{"d_model": 256, "experts_per_token": 4, "d_shared_expert": 0, "normalize_top_k": false, "routed_scale": 1.55, "balance_loss": 0.0104, "norm_eps": 1e-05, "optimizer": "soap_variant", "lr": 0.00429, "beta2": 0.99, "batch_tokens": 65536, "steps": 4407}
Below are experts of layer 8 (counted from 0) of a mixture-of-experts language model. Rows are named up (a neuron's input weights, with its number), down (a neuron's output weights, with its number) and show model dimensions 0-255. Each number is 128 + 32 x the weight over its row's rms, rounded and kept within 0 to 255. Numbers have three digits each.
Before each expert's rows: "comes after" lists some tokens at least twice as common just before its tokens as in all text. This comes from a sample of Wikipedia text that the model never trained on. Tokens count by the router's weight.

# expert 14
comes after: " ", "|", " in", ".\n\n", "–", "\n\n"
up2:128169108102164125111159131106096157098144138138045116139149112113115141067138154071182078154049111135142114125138119189096120072114113160186107112158097170147110110168065143179114139162055096104114126122080079098124106137146116133132159179141131055146059086110135105145155108099130213137148163104156142146176161119153160168133110206116114128079137124104184141131170199130145104136109112122119134147108163166141165105171057089122108105092164154119131153163136114124190159107113114125169118139130185083103165091120116150191122126132118075146154123107086077188112126209122111078140096118113136113094151127205117138128156157148150155091096088102141114153098034108107102063128108142176129186132100116098136115083128098182121149124108109118157151140120163142185138151069106
down2:155143131125098159145174126154193108135161097132094097171128119093141113114151166139136080162151094097170049138128098114199143123087134137120119114126120101085120150063113115134172157117158112098075113109165076176144100158117112164111206052108128125118105073063074050069092082115200155114094140133077090135153121169118098089132192125117127081143149093141097078155111103126137102108162130162125162155069159138154127141099113078091208084137126097128153121176151124094062072120144212104105142163172104126155179133104088187118109129133129124157128142164086128162126113100090089135114103094165160066109117148114062119115163148158116151085170148178086092161161100163145065156090095105091101137100110122132117139141109144144100107099145093071148174111180134158142138150130120
up3:121166120092064138197087153208145095121112129187114143133132123099068074149112178106105121123092108131115129175134106096109161113122182119154118088118087112112104163115157092102087178112123123150193088153137116119141187108173141109131129082127162127137121079140171163149145100128103132161132135123094179176158097098121143174094142111099034107119130083096129106140109142137144166107109066150172134120155097137162067039139199071142071173123108111139132163090152114118135130134114092138167154153122135183099201148080132087144159122093079150134130127139120096105102138131100145103126169108087153150103127120129092131129162067092140092109136087131171159083146118124177112160142086172099044119097101181104171142051146166111122145069138094108137217134148149131109137222154136
down3:098145117135146155139162184081154147143214138145115096113138124065147081067111120123160149126106090118076112130152094109151150104134089165100169134181118126073118161145150138136097096106134123115124150126142125096118193184155156144094149090055166139086144100070140093143119130122172174133179132155079155159144103126070142136159139121109113227133126169113173083134107183153166090102164181080085141142197090137113121137183165153190053172151140116125184196104116153187107177148135069068163125098179136129087163148157115137121187159142123087122153177102117130141111124155108130147141136105151147139089118089127144115089066097118118154110101146146134152117144145155110113112178098130129086118159144171172106170188141127083115182157125161035103107085129149164151167136174105
up4:126120139135061089140139101082056114122146141137174141122140136119162196165148190129139168118112163096107146114161083099180099191142169126081162203094155124210140181133133125135111127162093094089113119124128148133144064112105139117162137163099101040111182143089160156073115121124110145138124099161137137083124170121091149090135124095104154140129139178116085143076086107126035154119101202076179111142140136122124146088166146127089121133037095107169198122122182070090171138137125162170133068132166121092110148123085066050170131155128187122171160051122185158102155129136159086128081139137151128116112126106160137171119106149121148137186130126100131091121170096095122092157135125069150131143143152092117133121145119139156183164090103099121133129142123158133133106142121180
down4:125086136170111143060115134144091149138124129070135094148146139119085112125100113096113092113158145161075099113145133167126146128136165147077166133080177140150095145217131146137159102108170099159059136144182111146101104080153106155121122116143123065104141127082083072137164136065082132200155136167168082130113077118148165168139150164103135042093135071200144155130139167136125135098124210121121157128120100119049138135115124154086115084080110138087143097119160111152148109100129160106165107168108122098156126113074075133134101152096141160101166128127140099160121106163089158087166135161122117097154091112088168080083148123180147113103093052081104082112145178091154146153117093132203034205106141146142116100120134105077154129128194114174100129104139158108139106114128144
up5:086134175113152156131100140149120141128102122088170145107109143122120105142133136149101123098135118115063172127091084125145069107089105162089187195113118075132149117133108133144105153127105152182124170106178121128122134165127090128192146105103145139151212154126107146129144121112185171130113117064152139161149127108136160132124092133172154200104098195165121092146092141111128151154061129110123142162096101153136134114152104067133072122129103126133158148158104105148080100038196135113195089130141087116184091145112119124157154125053137114172131131161172099169116146157121137121154108116180124151123123066171133066110096127091108109145110122116106104130167176102028196137177118188072145111131189082082145076116077123141138148157126194073117105149171129194138195160127168
down5:154158117122127175117114140137100137077120050068091069138104122142148199217132096119137085123115171138106143133152098120183145130126078112134093137135161121082144102159096165155112086152160068114103070108147099111097073181151089154106118161168192173166162104049171115121124076125149120110163132108128148140114187130128144094129123175119207125186111132133107061164165104161109110107085073130122112121159160143111137161147119130163176112114148148166161139121120132116097156126116111079150091151074113093101159121158156130215156149124195125185158192188118134152066128121148131070110117188122113146133158082160172149097131113059149096104137104104100160141155198152141171133151144116093133157141076093179196138129126129140101118080119126096144088118212115140128136115099131
up6:109161163085131075124146134185153092148165200146119075054140141148068127147204104071130128109109110111080098128172127138125142128129152184137135181113135128125146132132137153152136149106150061198079202143119089118140154099079154071202170112130224132163078151135161097122106179161051129172143203128155137153122102186153111140125112086160134089132162092135119173120118120142168161133138135144134120124107168139129149082089108118048145124176184135131103116096119129148174092141138157163128119132109165118093169121163107131132126186115105102075106136126231104072159141053162132097178103143114114144095121107116116094127147133131143186120164161130156102148127104144158097113061125198138162143158156132129155101120096107133078184139137115121171149169158130125171079102123105
down6:158115151076054102112103105051053085120101079128166136183128174151142156183158148148094110102096143183149147156175171159143113097092153126073079153116063138133099119138091133127095112144100204103092155142114118158121107148084082140153118111140172127179146161104144134119143152078103107122160084161113207141119114054128113094128120132128195143110079144182117128096105160156131155119123075143156162154159143154158129134138059075158082121125121081163104099117128150077117059089112128115168167107128139081114149108120152129155102144138093078169142100099127185126143108140100128073110138086125112128066157181177100145116101139164119150145224138150105119164142163076157093075132092172161171121108094146155131132108156189189121069125166120111131131151162089143195114146084116
up7:137178148150144126130121136149134115111131123092190146062133111168082157095174208124157100170158048181150165109173100105125155173098133153130154102021146134128134155143138102145073115139117158142119135149096108142137134100122126103097151093119121123162145155114119122134172144087132138138131173135143128124132123086183095119106065152139120101130109109104064164119135054116111116149137151109187120059115126097108150102098155104085162090181078151161128199106206122122085120136129187118067113091182094132168078138157127142140106161080124136054088141139115130117096073133171126175138118133152080120145180145076138141211098095061121130120088071155146121084180170136111133117121125120172138154128192113132135155173112066117223150123119124068114132136189135127154078098114106
down7:157112154169118090186113076088173105130148115099078112154140114170105160114101165141178126169095125156116104082200113032120125154135134135128179083117112123127078154111084115184170088071129190127094172111120150116127076101149140184096164111108116160162187066165081133206128155158120142125121166070155135121154116113181105120148105133162112097157134128119116181165129120176149127118131140120112120096133088128114143129094097128103151145160174094125195121135131133135088106103159145156081157095151170158067095105178181118107174175125112121129122188121112164138070114110087179120097157087137102073141105039130101202154120112129095128143144125127153130120173165145087130100133166158125121132177173135124101044169055171162133076101119109168114178152081089156113130095128159
up8:152130111155112125121154127066126135115137143092159172102126139108163125157125095169131124118139147154199157153123125165088222116165127151097121177103032099143148120160097086144071159161173158052158123133145155117087116129111121129189096082137092094128160109102125176149102191162129163144142112187144137166130076137168197127144143149088129126100127139161103136124115151157141119136107163182119122129173138156105140072147114142178165121085125084164086134090088109129132117114119143182166153146152127118109097157088126128112046150126118051190129119148153176144150126150161018100145087094176082121133142134071113135099132132153160103108074090128130119080130093132149113138146158161090086155078169111162134141069149123062085113082152106129134169083113175167152042176174113
down8:116140095168136166103144100131135101169101153165108111184086143148139204091140105152072149133041151098177114171160209128158146140151129152163129130100117117105167130103166106103085135087168167139123148091146148129079130111037080123154099139104116118155179202122102106121125144132187139131116141135170112116135109167119108142110130149072142111141141110101058126068163112144123129125179060127097129128064141132158104169174142124205082147083145052136108149098066107113139168097145127107186078092125178150134158124115091138115127139173112198155151138057174117129108111143175153092179092110193066107212104113093114132190139077144165144131147111151103141112133122164163121173096150131147168164097140157060089139111112116137095093099104133147108125177120138111097121137130069
up9:101108115091124093105121082178164114079106153147058141114116112135110166120173085116114130129107107144148154044122182143118096151121163141107187182116084087179139043138090149089098125180130038125174156131170091103111080101152153108155122121162164089149187198178152142186143136112118060124136147129055113157130110087134143145224110162149108109089139106155127130163104131141145155136113173154141145064187107105048169136196055155127158114119068123109187137120133169127172141164155122093140111092177078128137097117108127155111083129078151116111111116109145165109139158159127139112160148140145109158101073087141057118088062114135110143149160139120125138150163099095127150176078138109144136171105127134140133079156160126121109111124117194121136127145133082166117132164182090
down9:101116108098154105160192129083136131163154153128136108052101131198123142104145148142103099165155093172120182077091136130111135105074173179147128117161138072101120086107154131117096149134160096098206147115085082100213153127114075077104134132101115161095123128139184125126132122136177118133137120097176135145129085096167162167141175071163110159130114181085105079140098072127095161135144127133215128154187105156144162140126200185150076121176094155197069108145129127167162124129146112123062147163186128118067125107181173054131090150064157116132102176110136112072158142134090110135146106125147113138160123150099100139089149107123140120112147139176081173160162104176078121094138148140141099148141100100149101109149185150113172103125089073165137138129102067138122134162103159

# expert 12
comes after: " ", "–", "19", "0", "10", " K"
up2:122141148148057109121150092181070129136183132140174104137126132126083198148101174105170124142128097135117154151069185137127154127112166141137136149129089139139146113148150158095123116082103174069152133134102127194163168121147124118113144139153125112143093088135088176115120103107107160113126130071179108097153151151139125179098152120152161121163137181090086126158137177083157142032096200129154113184132080065088103107135128103107098091123159142150084126086118140141132107186165120139157159192108152121146107075160096147123065114182146126114139133149122117090247124160154130140121135154168149160132114154145141106138110217167138144123135110118141092190152086125146119053156094173086086072142158157164078144129175124093137121132080158108059132111108148164181157164206105
down2:118077180129111132134076100115131115128173113136116142076129146045135086143151162146154146090095112123176183092151189168114127131131086112103113073114142120087149133107146078143194189150111164136103154177122087127192159122080078172107119166139146105082117094122134170102122071109130127118123173108159122159150147122119124145085135135082098111124085182151141168106079128171094083095169107088128092171080156121107169169145112114109098102147186140152117067065120143114114139158106176135154178101124148093172168050111107173114083127111167116166152185145085162107119095152182089172121108176165119084180116139140186092132127100099029116137124106077169150114124116118085140156145122067130126138149089141121126083181107143125167151132119177142067143115105070198126124173169104
up3:101155133117076102129141127155174161109157124082153126061115166129105131068079171159119118119109140063130137175130094179104169126096092085153078130068151101144121139177200143144065147199167118162064117159132162087108122184117133114113107173131114159106136139069152128160132103188138149152111142129125131145133142139107142076037126115124126108123093154150115132111139198167151124150108129104093127113154167147141160084165158148127127084120118096131158116148124133159168126165030126188133165155103140143152176204078097089103106144147066116083178102080148094144068121135102119105138137193050119137137205121091142106127103152117132073125113114136119148085121126126140053137095071042183150092120139121097101125116128097105120116107143118128105175155154118153068114198094119
down3:119077080072226142117164121139139183131113123119122111138182070146123175106130164117133137161122081128158144117136068132145177132092112124108101140074136115139061106073114084056114135084119101111145133102129105082127160135125144135094159102146144151156147209113160143165149108139112175135088167124188148089078139122175151120132100162156097116132133173150099112129136129122111102172154101131143163100106116146125084031119101149086145117101122203126122069122162203046150121131112099206138136164078114123148099132132120148139080082129040100211153116139180083141121101151153119103156177106161157142075147104156105131122167136163092093162109147132142088118150131086205095096103059132089105155169133067167125147154114100143126120116177166135142102147119113149172105187133119
up4:182175159114168153139129141026058129115124110161178126143113102136141117120151109098146083151090138177099140112136111177119152109136085148131200132166147093143196145119091145158080059102088168101145088137145166165155104127155114131099131160115111102175094124153131136167128141115162112103134109083103130096151129141197135099158121152157128070207176144178106107064087106141162161119095126071145100099145213143134146153198123122158178091178147149094067154180114166104141210091087144155169148078116161130147159128169133117140106153153100098105105126140126128090109150098199194120132165102125096094108106155121068160144093120116160143141136161098146126055139085082142097139133074105120106143128129110123116100164143126185140055157098095157092142082087135133067114099114166
down4:163172205161105130111135061142130186110150155142165128130159124139156084101071189152138204124098153080147173135139109178102111119151111135160086125134146116125136204173183076157198147167165094133124171157150157093128150082141142152135072120127143102126185101124078091154112100149157172173124020139088109156196128104179106136125083118091114107158131101141146062102136069136127151115127089090123164084144176141115089120140097113152134136161112132145147127096128130146143141195101087093146139151119144202129137184147066120125111128139113147156111061128124109108137060160136127186104129176115106140129118101086166065085106173138134064173135144085126142108164113052110148168177123164119116106123161143129087132104157137094101110090091196158115167153117124174121138137080100
up5:176121167121138144150120120159132153120053115127098109049112097124137137109147130167114135131172155088140106075155122031064106129172070063117116105147149133099136168138099112121053153091030126114148126108110179113104123150138126039140116147158127120133210145151086083154155138126074069141179178183070149143130131100113182139106179124130109135098176158109106151126070162127145152130153130132086150101110150137175098098148145125174153100154095115122152103090160098125129174120136126167068122197133144084099102095107106070113090150160129094095165106138122169184133125163193126073148084139140149124104142124154090111144131081132155118052129147122106143089129149158187139155160133140133158136141080140041140131136147136158145098147136098067145093138121115096137223108122164
down5:098116140078129125071131170106120121141108132074210107050134078140130124129116116171163106129099122117125100113134108167058152132125126101114112129187126105097131169117145151088185141089074124151103068128151087159164129153092103215129149141131106155163199157126157103151123085145060106151090101152110160127061106163167103132111128147155134123147067110118082192186102191142118114107115183110134115131108176066109133148116142091186100167121054111066088151149207093090168135130152148109158104169117119145111115104186087134128111174146144136129116116112159142142089107162128186106124151140087130153124113112119176129101083146150108132096144125117143144135140141105120154175117126158150109101123101136096150131190128069117036058043114168073126132133189133077079113086087149
up6:115142149100143106110080142091159119155170101142088071154131142142054107109165087155090122145124153117136125137127122135115116148178158197137148141179050123184142144115124132111176181131151137159132112121093167115109085099119078081172135111104147160052077179146118136090122200117139121123146110130179133160091111125109159094164053121171129102088127140159059109164126113123147166165161170160116134112121082121089193168120101147143184149178115200073161082115068141111165147213158120091146063137154133164160182103179140076115085086118098128163153113124146116108146137119081173073170175090116093149086108107168042106147092133116092130172151171127154158088128094166093125124102083107166125114129098102051121106076130140151102103148090168111118108114139136114114117126155146
down6:090145142128156128080164110116103138163104141114153105082143079135135142113089139145114165168132152164143106125135185123085105123088119137147111133135090200149072076170103169021118178090088122120174099089140129114161106079133107064167065118096160142126132125161150121132145193100106169133127142109102121155109116156097167152141125050183149135062103125145108079181096150083217125140137142156206104098159122184125134170122140125156101105117145164137139073163080052137139089111146142127136082202141125218135102093146178143140123117060119192116149156131191102138154108149099162093044153119138169173102131120088117100076143127123179128147169153120150109110140134124087176147075125148121140125103144104107148121156093139108157176143130131138127159123110107113118119143225136
up7:124106151133097149097180128192122095139123097082144173127177132089099135130119101180127119181137044130136195125166150078169090103163059144155130073204127136105119114105118076113156080076101192094144094114076099092084114173145115114119108133149195090144140196102135074119098085101114141174099162128125111117079106100167130140140079128139151067129113182062126172135164142135169183076150143134106100154086105098126145131110126193153151109080125182080123124085149135072176109132150124135154103121078115152093140089086134113125168097157145138111094125110118075176138115149104094148102108080160061146123133106107153126130108166069119158079145143105110167102092150115097230105127086148139082139062134187147125137173125100139105141136128123168116103114126173080093103114081115
down7:069082109168109137122101126146052115143121101062162133090157130141126100056136082154151115115039095116119171131146170102175137155144144124152091120119084136160146162167103148147136065150125174134136074127109084123097066160131109101155046156112155137119114120135121110196136114102123094113103130098127131122120169122176112143093090152148110182124101145129106160117106118200131131084115176167194192146085131168100099109132123182193117161112141148109128110075134122091157117113092155165096074139118071159120156183169080160129130107145090166104137140123167091123120184077134125172105086096131074098137077136145096150074153135100078139126123124117183066119180117153129183166122134179092121113057128134163094107159178120095141152145050103140083119087118167103108176142058149
up8:131140113112154151115148137099213136127132091162149172123165153105198096169160156131150152079106082146105117107100191130106149120098110107065096127113128098145126121150108150164121173187085076096149106149148188162139141133133093132165122104123128130136100094047104120142134162155123107108106098128137102157188104123151160173122089131184097132134154151136145099151128139137121103128098121130089130092134100145098075113137065108122212118143194130120098139117129192102063154184084160157190182095152105127149106127118106140128189099106080148177123192099145137136156147166126152185119170182122179090095131150067111122063098172157153131106158128135072210127127093117120141142143206101171157132108124128118074170127156118111058053150122158042147155140124138060175134166120124
down8:123101119123096137083176119109096174159095090139129187179163124116100103119145176160103136138148163017157110144169151106103139078136139129111168136119102111143151127132136093118114130126064155106097129174142096111113131088104153117126107144171091126177182122088096094119147125174099124107096083152129067121129094124157135162147125115137149077147117132159107201121122095106054125105116187153132170108147138124141114135113078136126188112107103210079106141119118080138076142132143172149100137095134171135118176118086132082143152100134151126160119119105132098153152136158133149107120150166130153141058099127135207090095109205190133103073115059112121139174102222074192052157173158131149176128060071081124143136124114115115152069148143175095095147105079103089163152174127097
up9:112143116151146121104087089062127152161096143125116127096179094125092075093109100107153145182088102137163139114129154123143117096092056175113147116131119167148196159119130125176129127119163108108168163125186059176118093094133107097154144151085184135114177074136129080138108136087071142112170181154093137104115125116100138140129137081156156101161113169044129147133142135131131092148143178125162129094163132115198165084159121170186170120126146099120119159108130128165133127065109160127168110129171100172190130063123110220180088195146168136083134091148118149149144129102145066088223107103127130132084070108095119094125062148068150123137148065158084147143125115164141118127134132101139114083110184089080173143084074131119106187120111098120105131146141098088162094147144125
down9:160090199142153207126085158090119153177147111143108107162149175056132114134125128171130157192145123119048116105110140121089097166170101164130168150135113163146137115150106081144174126121159106115177092142070138112096142174048071166119146074121242134067185105113152138165130154130084122106128150137084098139174190118083111172153126129125099120110153133098162116118115094149180155150123085146118161130153097152090123171119127124155145111119055105159181086108098095167113107152104108186104160128131116095153153141133134145176124116135124126104177056145057118119114108120146101152120103095090092068142120165104117111089110149114128145169166148151093098123168143171151118189092119055116080143101150046122127102164083093097143171099070186100122130155115113151119108088135145

# expert 8
comes after: " |", " ", "|", ";", " October", " September"
up2:103184129129132159092130121127148121154134129198118148087132113136153096111151114090076140139138132167129171152104157116204164153127109145111155054118013141131032076131129124132115175094135131108124138137087158131126161115158178171166190069115103128167088121154097184166131105115141066157170088140143118127112124131213138082112113103122096150091131130158036168108132103154129146180068117128112146141116178124128183096157082190105085130124180179124107128084154130109127091155086116116118123112133087139133207102084176136127134105164068061150129118145154146148161136114125076147095144110128149139172126153170133114173129120125100102143131096175113134092136130120098122161132109139153133175114122214079133142154087121147212085163133091103192174170102163120164135155094108
down2:111155147146106182124097121115149127122159177126134116206169148114127146123114092124173094145062081166143089081126134132125054150110146098104102114089088120083094176138124116204107084113181067108146143137136177137122189165128186133121147146081077142148104124141141123098140171152151115117087113166132105081080145100143179076100080112169128137093113111090156109184088096092129145143095111126100122100087223095175144133158055137147119143136092147089195104139118110159224136148135102136106152145144095136117208121139156101071133079137131166169148130173173140165111116100137151124102126059137126134162159176160096140123091135154128122161070094119090167121091180103064144166159198061135170137144105063116163139144125111131114140160095125195118101109156139166161107141144153
up3:132143169150134118128113100095102107117144157112169164159112140081121119091109166077157133104123124112099165076143142148165096105119089132105128236185112149099156115124079106150108144088138158112116197074085115136117153098111182165120166122091161125103168128105092146102196180138167222106128155158156067132156143200095133129127141123101096085089139208167123109108114073109076085082118144110084135153144117099097165148105155150144101180082089150150118139095130124111149189111169097142133135138112125133110125108080114144153142169112134120080099056130062114184090133107144106043102121178120172148132101123089143094161114171134122124164186075084107102114081106104094159174145067188192109096099088130140109104105112099069146069137168135166160099168101112134130149101115136
down3:124119135151192144091105086181117134161160133133151143112098149138109125210092145196124098132103112122162113088094100126137194098150172096142080127122128152070086172120130108170208147145159165119117170124129142138186139132139166162104102066094148193158190091136141164201121172122152126076141131185107209160113131106140086146138123124098101090109141202131132177109122107101126167184145159180143148122048123106165134179118061078115077180138097099146110088117169109113119136127189097178138137099134134163170193182102112157168108111137118110095102096087070123118123145103097107101126147072151148142158110100138113123139185097138116143157166106117135096105108110164133131136111156144143114105119079076142129167137051175129165105103174104135100165153096040151092144167127125
up4:143161169116148105146142156168120078134129130110074069088130090149153126076106122112149136138127166108038126144113111110116163113117099147177113197081130145116137092134121147146084143135162135122161155087186151070137165113080096135100161144130082168106102087148105135143169135145108130100136109136092118164177108171150111141124132156132178156076163122118136151138128193123156102104118170153082114129148139139141166124111147066072184149173144161141146136160141111167145121114143170103132155132053102026150156111071169083211152153143094112181115149132103121137144147188151112144106167150185202151093128179057143125117107132138127086112126078108111160124183103146160138185074199144082140112049160123161135164139178162175151131155143170185087088139190100145109164127144176
down4:136183131129182097097176129118122144118147146097178122077145132113170148082124126168124100132143096128174175158111159141083145097161122098122158129105066129095182119133064103148104159152161130113118162117079182101107108106143163087139133066123144118166119080117113083168161123108147162152067135181117099124103051206118130065158157154118113155063128079125134098086140125148144183127137112136076142119179131143074117130118119166171163084133130080081161155133161097128151163079150163107096120142102166078155118162151123098125101129131088140057154129130152154114129135123166092076082087124133114178172154116139149128116123080137062128139156120073081093122119139087060171153174165133139102158096143148119154043013136150082130135075185141105167109121117122126131101152055184
up5:111116146104079156204112107100153138094136175138166144117087155123156120104128148150171102139165155168102117167168150099092114130108166131098101138178185174115142121121083068106092127145199106125140119094113139128163142156092118138206108128140115100176151106109135114181176095053126135129151077114172116167184166091112145132117091137179103129054092160148061039152079083116135143196137089055147056121177101099144118133164167127164100103105149167191112083156148153105081108149179155161073081130016097111116131172096112116092134081137099133080124136123089093111129094137125148102155074176134117099149134129164121080123114181093124093123131136112161121127113038126141132135138153125126110158128150209124127100137137120147136183105151142123086134104106104096116143125124161
down5:084147135105147134160089115079084141119065140120138118115083212083181154143054091158152163099082089140127106115156107190126073117136145160166119122172148138135148109116216153142082105131175129141103130161131171069081148117109120137139138128079165111156131143172142128163132145132154118220140186110183114124171206157079162113170089132146148179156126083167147140108118151177096091164126137128136143160147079093080126091090125179090161166080145078141102201084134116110095174101109184136098158148087178141157152166078152104127155084147187211077121123086131154091114121056149141141162139135150168142142145114131157086152183095134138150120149182109139125107140135147126164117124101106101114199112131119134149132105103095150158136151094117152110171157091089079165181142146127
up6:137078138135186162131175133175130144107139063139112140045145133117124098142099151139122133077115197147110134153157171084117150154164160131114162119130094116086134113150099140219109146093166128169086096121129103116152128154101128090071221176123173123209102141120158131191129131130157093133131084102118126154121091161146105179123146146127176093140110093184042107145123156122131171178090089093121124097104134153115141128119090123136131109136209175126133068079131163118074142197137137111141140127104134125035095183141126091100140164064109094123100089128108136115113174107188128122152100103146110143155150156183151107155111137109133132097172118166077140165115177084182161077165090125156126201148108098072075153126121148208153106114091089107138132105143149119137144175107140
down6:099063158165098121088136155138076133073141146085095118155071139163109163166141070147126112103153093090128134173158118089108091104097121135135124136037106116127190129153184136088119152145134107087142119103089105101102091128113081160115163140106194101193148147131185109156200083162117125147151151152118106146141121153193115127148162136099172166146113095128133109118118104140161134159166085117166165162140192159146150082168148086138122174159181119135113069161089145156130099148096183177201180119158065141126112207167154103141130170139107113097135095143143127142097122127103146159157139178125128115142137169165188154179170130173082134140183163099098099145163166079100102078108117077144093113063088151102118106139102170081170180100132104078060144083121162104150143133141156
up7:137107141085184107178137161105162122107115144066135085120149107162098094080089124185133177097137162174170058163123150132095146159130080086160160110141166126088111112104175164140155190093107112157114131190179100125115130113064145045111130170141063138135106188133133168140118122135153133138132110130080148175060119108135127187173116100152137072115138137112150255129144119150141089130084102149165086054131108056160094110123087127130144107115107114138197115120098117187128128149142126158105144106084117095086075143146134169137105126152142160175081127109118135197097162187130124108136129135114221109092110111086104115145103129073100066119149093157128122099139113130108183124165093095143120177124192190111128113116124141099149155160112162087116133090072124136137155144130118
down7:149135104157122125109131155139151127159047144129135100150134074105107167112097058194149124108100133069144136151129142135189122140105082162168118127087146118092052047047107101157163149150134122125124146122119103111138110149124150135178113107123090116142087142134164133152110067069086090112139146124164110173107098136123124175107139121140150167145187113150149167081101118167118101075091152107145157164152116073029161124096139096173134189122157141141103099117065127102141178122155095095122128137134110057186156149167080145132131112134164169084118164060123107132149151171102143166128100101150171142115073108105141154114119127116115140104170124192153078201164166088139219105129084099046126133139175107073088130107099191157152096126166108157110106133106076136120082133143133
up8:107109196147112129135122109189092155142132107153161138078126154080120093119111156120130171123130179109115177124145114144178072206111119090121162117184142119183112166149061091079136155124104148088080072082098121177140088137100127177146195135088147178143077181124144135119131037159135129141166091155074103144083139123059108113134129112134108115165138114146135104176119107121086113122153163112122102107142107133066063123185135120134128108116141125155153170162108133113144122131192153119132190171127128181132074109153081143149159143102082122095133160099095145134127132192185121075087112114087130147047177076134038143137151147170084096132129168144099189126136157144137116170136128040143180154113058095118134115108117127113107142123120087095059118137131136167107122081107102
down8:072130121151143192176169184114179075081103104132161175119126112088085150166117153165159116183146145111113127157109136085132138130114147113140165162162102094139160168127099072075174133175108129114148135114118108150107118176122090158185151137119154150100117132162109144167191134089088099123149121118079103126118104154147116137128101085146093145177047131195147118158109160157152155188232129077134131158168162139123114124162143132185136075151104184131115129163153147146160131105128116133118172168186103112087155143098132151109144203094105141189123133138189165142116121148161101142101188125127110197120188102161135142196112129160100107134099103112121100163194094143112212109163140182138113144152098160139177189155117172143146149061181081121114134116127088119161175077162140
up9:187119180137143128131145128102131113076124116146070162136088118146096140169157165159140092150105151150085162077060133183094115090138146145149067205092145120179138154139126115125056144112126142137103141127134130121113113136129124146148137131143143146141105107153090159182082153167092109090142217122132144112122090139130143095115094132071195128163203116132112142139104134129104133067150121141185124086115168125138122195123089131119125132164182149163175130076120077169189111100174130120160145117066120065130162149119146087150042158142147119133099099109168134091131158192159064100140112089173169144110176045155106153126203152084191171102148133145118132091118183092124065118103110096117095151152154148088139134065161126143136158099131128127124040093118167118127191107109133
down9:125119170101116136136172144132143110114121145108141168096140114110103206155129145170119164116108093089139126111101118146117109042162111140138103110148098144144186107110108095167101162132108100069155080148121156125061134185129124066092189128116088092113143103149161145125125164132124125085135132136147141052141093087203140070138111112080142099123080132141110121149136088182148148108077144146147104078101171220118144166137130120092099107123125126108125146137125189164183150085159168091130129131110192104144127140102128139132097142154205127089085138097128074089136176060128106124134067123126083161136186139063110128206123089127105164110186098184106177097110120092163107149098076044161149146154119100140112144134168104111083076163112160089120038098106127090101143098091146